From a checkpoint of a small mixture-of-experts model trained on Wikipedia.
Size: 11 layers, width 192, vocabulary 32768, 32.6M parameters.
Experts: 80 experts in each of 8 layers, 3 picks a token, a softmax router.
Training: a variant of Adam for the experts, 476M tokens, 7267 steps.
Below are experts of layer 5 (counted from 0) of a mixture-of-experts language model. Rows are named router (the router's row for the expert), gate (a neuron's input weights, with its number), up (a neuron's input weights, with its number) and show model dimensions 0-191. Each number is 500 + 25 x the weight over its row's rms, rounded and kept within 0 to 999. Numbers have three digits each.
Before each expert's rows: a language model's description of what the expert responds to. This comes from a sample of Wikipedia text that the model never trained on.

# expert 5
It responds to: Name-initial capital letters. Single capital letters starting a name word, often after a hyphen or dash in compound names, e.g. Chun-Gum, Hardin–Baylor, McRae.
router:530509513514512487488502501503477500521458489493505495500476469492531504507524529481495487521450506528481508471473498518485525450502477512486471474469523499496491466508506497537459519442472483487496538505482502496504515506428498514506470481544460465520484465516469488509533473498515499540476498486502522519551528470527501503490493466512560512481504440460519506527558496496519519499528536530528463517524515493519516494484548474504486464517475498458497509481493556507515509452543492545512510514488511500561529487516509531470515486527477506467465520502538478526530487501542498554
gate1:505525510430514490478490434501474507514465475513477474521497520502522514464470515477530521471510497490512497533506488501510464479469505519489546527518477477456477504480527476536457507520507481503470522472452523531496495495482448450524447538505480510477509463448493495469507487516490478498534486481523451502511473496473496479473479517439485480482534490486540511514469475498489490494482517489483478485478512515489518487494510505498541504460490439498494490502490568518494513479464487480496487490553488488517457483476515504510509534501575511524512525509544509503507537509470535522
up1:462498543509501510513505487497494523496515509517490521521502453458473513479486485522504501512470516452535452479553509513469505497481523537476456501465476497510493473508463516469482481505543524499504506512502506452528493458476491476475480509483464515554525513474468509488483544492506491507525559482503435481505505514521497536479533536492502503500518495527444490510482503532468492489450506455507511523490490518514475537489498529478517487510517513526499468500539529484482476515514510477494464504483458469457530525478484460478472543490526482490533424510498520470463503477542523469

# expert 19
It responds to: Acronyms and organization names. Later letters of capitalized acronyms and country codes, plus organization head nouns like FC, Company, Army, Committee, Railway, Squadron, Command.
router:492489500496462495508541493460494527494512512441488501497470497451476527492440537490479510518472492456475467486507479534457488478486514471513471516492543508457519468510515493499511474495498490504522546521511493513569516517531492489486531506502534495479496521512485446510510493537493488464490484481503515498543516498475506526475493515510487457513539462420526526451490513499498502480479507502500533475541516469533544473500417488510482518494506519510516509477511516471507475488483503494509545488512528510513496516458494504496489514519503496529512449501537493458557457464492491473
gate0:526499497513581462493496489470507465536498555491493499500540500487508505517466413476512491533487511526471504488525487490498497473463532458479513502482498551489465457493519525460483545476520492460473478493533539489485485539517523515491515491471485493515513488496520486487510490520543514530534548499546523491421493488481502524455461485486559495519513500491529497506468491555530552521506501514522493510516519471480480512493513471516495500472533520490481462504507524516510488518512495486473499475472499528510507499506447509523518491516486525496488513477483481499517454456482489521
up0:517471486478546499497489475401514487549488503490515511537484480493485516533444475534504471531481505518508510513520484506502531475466526497506508474482512491501508509468524547493444532475536490518467486493510497468505480526524486496479516496441529514508524515508509460511524509507501483458543570495494522501461491487512501523485472519457481475495498487498512519457495541530527497485516508517513512505538520507492545475492500473492489513506542519489472498459517503539537497497511533462477518477465529517466537486464510508492534488523523499530470490536538498460503443474471485470

# expert 40
It responds to: Math and code symbols. Backslashes, subscripts and brackets in LaTeX formulas and SMILES strings, plus zeros and decimal points in table figures.
router:524506514513521519451515509493502558502517508484501446457493498513503467480498491509494434502516499525484543460480479508524480507546516556463424474530515545488487431497500464493510516513488545475508508516494550480466533517540521485535531487463479527464514464523489471480506458539461474494517489488478487493467503485498519532498523494507539508521507544473501527479493519553527519513531483554527496511505497526523494469473475495492521510515469514454498484463531476508528508516523532497468477514463496474480496525516503504466485495512500516524489480482516477480500499503488467487
gate0:477530477483510499493533523519479477497493524451500493551487505524508521521506445492520514481483557486495547508545510424459524517507491505482512491464506523500511532551509513519506519584524517521479500500497575524455513521461524464509510454503536486478501514497536489513570454494487538457531477505538499448512500472460501491501477527525487511455540544484491519502525473474459499513493505526483487483490483500512522500498498460487510511465479469496522455475511520526495528513501497494483505494495529501497476507471502472493467530479521485529505479499504504503498505510484497508
up0:485471478475482543476487509523525473508509503498460497461541506467503483528527514539502534503522521507491482468506476519479501540475538469485501516545533513522529504515518476505509493492462502494487483514455511491500470508550473498473481496482453505472521512455489494513480506505501525511484530489505554453480474540532503489468515543475487476414547492529558485527511505496520511516469509466493506467569491459543491517507502495536514517520501487515528529506493486505506504450497482511501486506481541474488478492504440471514476497476495499541523520458461533527481517479497534478

# expert 26
It responds to: Capital letters in tables. Single capital-letter starts of abbreviations or names, and pipe separators, in sports results tables and coded score lists, e.g. LAK, HP, | QS.
router:514492503494520505459514527482526495471548519492505412513504501501497542478508527486468468524539490503501512498477470503497530495526460480479503441482560516516549447507530513529504517506546462511460502488465477465513519491528516468501476493520500504490540508483459457475503512528511513500509490484502491533458511513525501497496495492508509508530472517449524483457480504524511518478515534492513567465542497494509496478510537473516494474495548483482502510477457540498497531517506566536503497524480528490494478498539511466502491486524492492486515467467478457515536491463522484482
gate0:505480505462530513495476496441492526477519474490499493499523485522529511516499472518523558536486544537551538476507519502511502500461520484462432484451461476468516510512478537522460500496484516439473507520521480486490488530518530507533525503455490497496486506503471458511487480501514477505524509508519483477499474490496519492482476472477482486499493512535498476483462491491482473472531507467461506526467487527466474494449451488521503487533512498551485499454484456471548483484517460516526549505505503482537494519492469532473496493478494488497469491506467509473458472548474520483
up0:524466465546520510490518512452489529515501484506545525440517483526515487476469496481477546493488544519531530464521513511524472503503503454485511502496493485444467501490498454504455534484455511466507511440548494503509511522505478524507525487512476527493495486527522513491451476497476496516481521490541478500519508479490527484514514478482528537521492477486529481476475492492481504484522506540498530491509491446472530489492494480468474518562488562529465494486519494496519486516536469469498467508498460503514491522499481500497506462502464474516471472446507521481446472513441503500

# expert 32
It responds to: Nouns after determiners. Common nouns right after "the" or "the/an", often followed by "of", such as collection, law, game, order, meeting.
router:473532488510484498548497539451502521536494487482492529524488504471510490478481469520531516471512506482475459514525482541532461481511540429531463520524472535501538477514498511526507508497490492491482501509531458506536481478496481511491511540489503478487510517513478519530487488481516500490503564514516484465558512461474502561556519494488496466471470539521484524515476517508478483536495499491488535530512526478563517471483437509484500509495506543504514521500508519513520475506508486477508559482505518503492489500446508472479492518508548482532530497523476529479487473487479546479
gate0:531543492491500477493529486565519475505534500458510468462488501481516493500504467516515473467507501539514503472511526501514519493507477485461485472502506494481496486516499510502533445524473461494494480561513536512497537485437511495460476525487481519497463472476493518487502480493527522473525514469520516530566461495479477521475511517499508489455473486523514518539524500500480509532500518453524467413512436533536506492490483505505521476532490503496491514504520511484519481498524459478473490481490497483532492490493501463470427476538538509542484497523500496474504483485495534492
up0:507531484546486501493514496495513501524526546496510505462473538489484494493446475482542443506548528513490502481513482497479532504518480476503507553507506488516511452525532505483510483526517515501519512535508556506462492532507464508519518528509461536506520440486485472500488490505497513526530461484504515494533482526505497503485545490520529477470510463513485537491509504549527466538515527568485449499535521506530474502501513503488457538517486452487497510455541494459508500488503513470486516479562506489466515530506495476475488485551501506518474507478499534496535533526533534506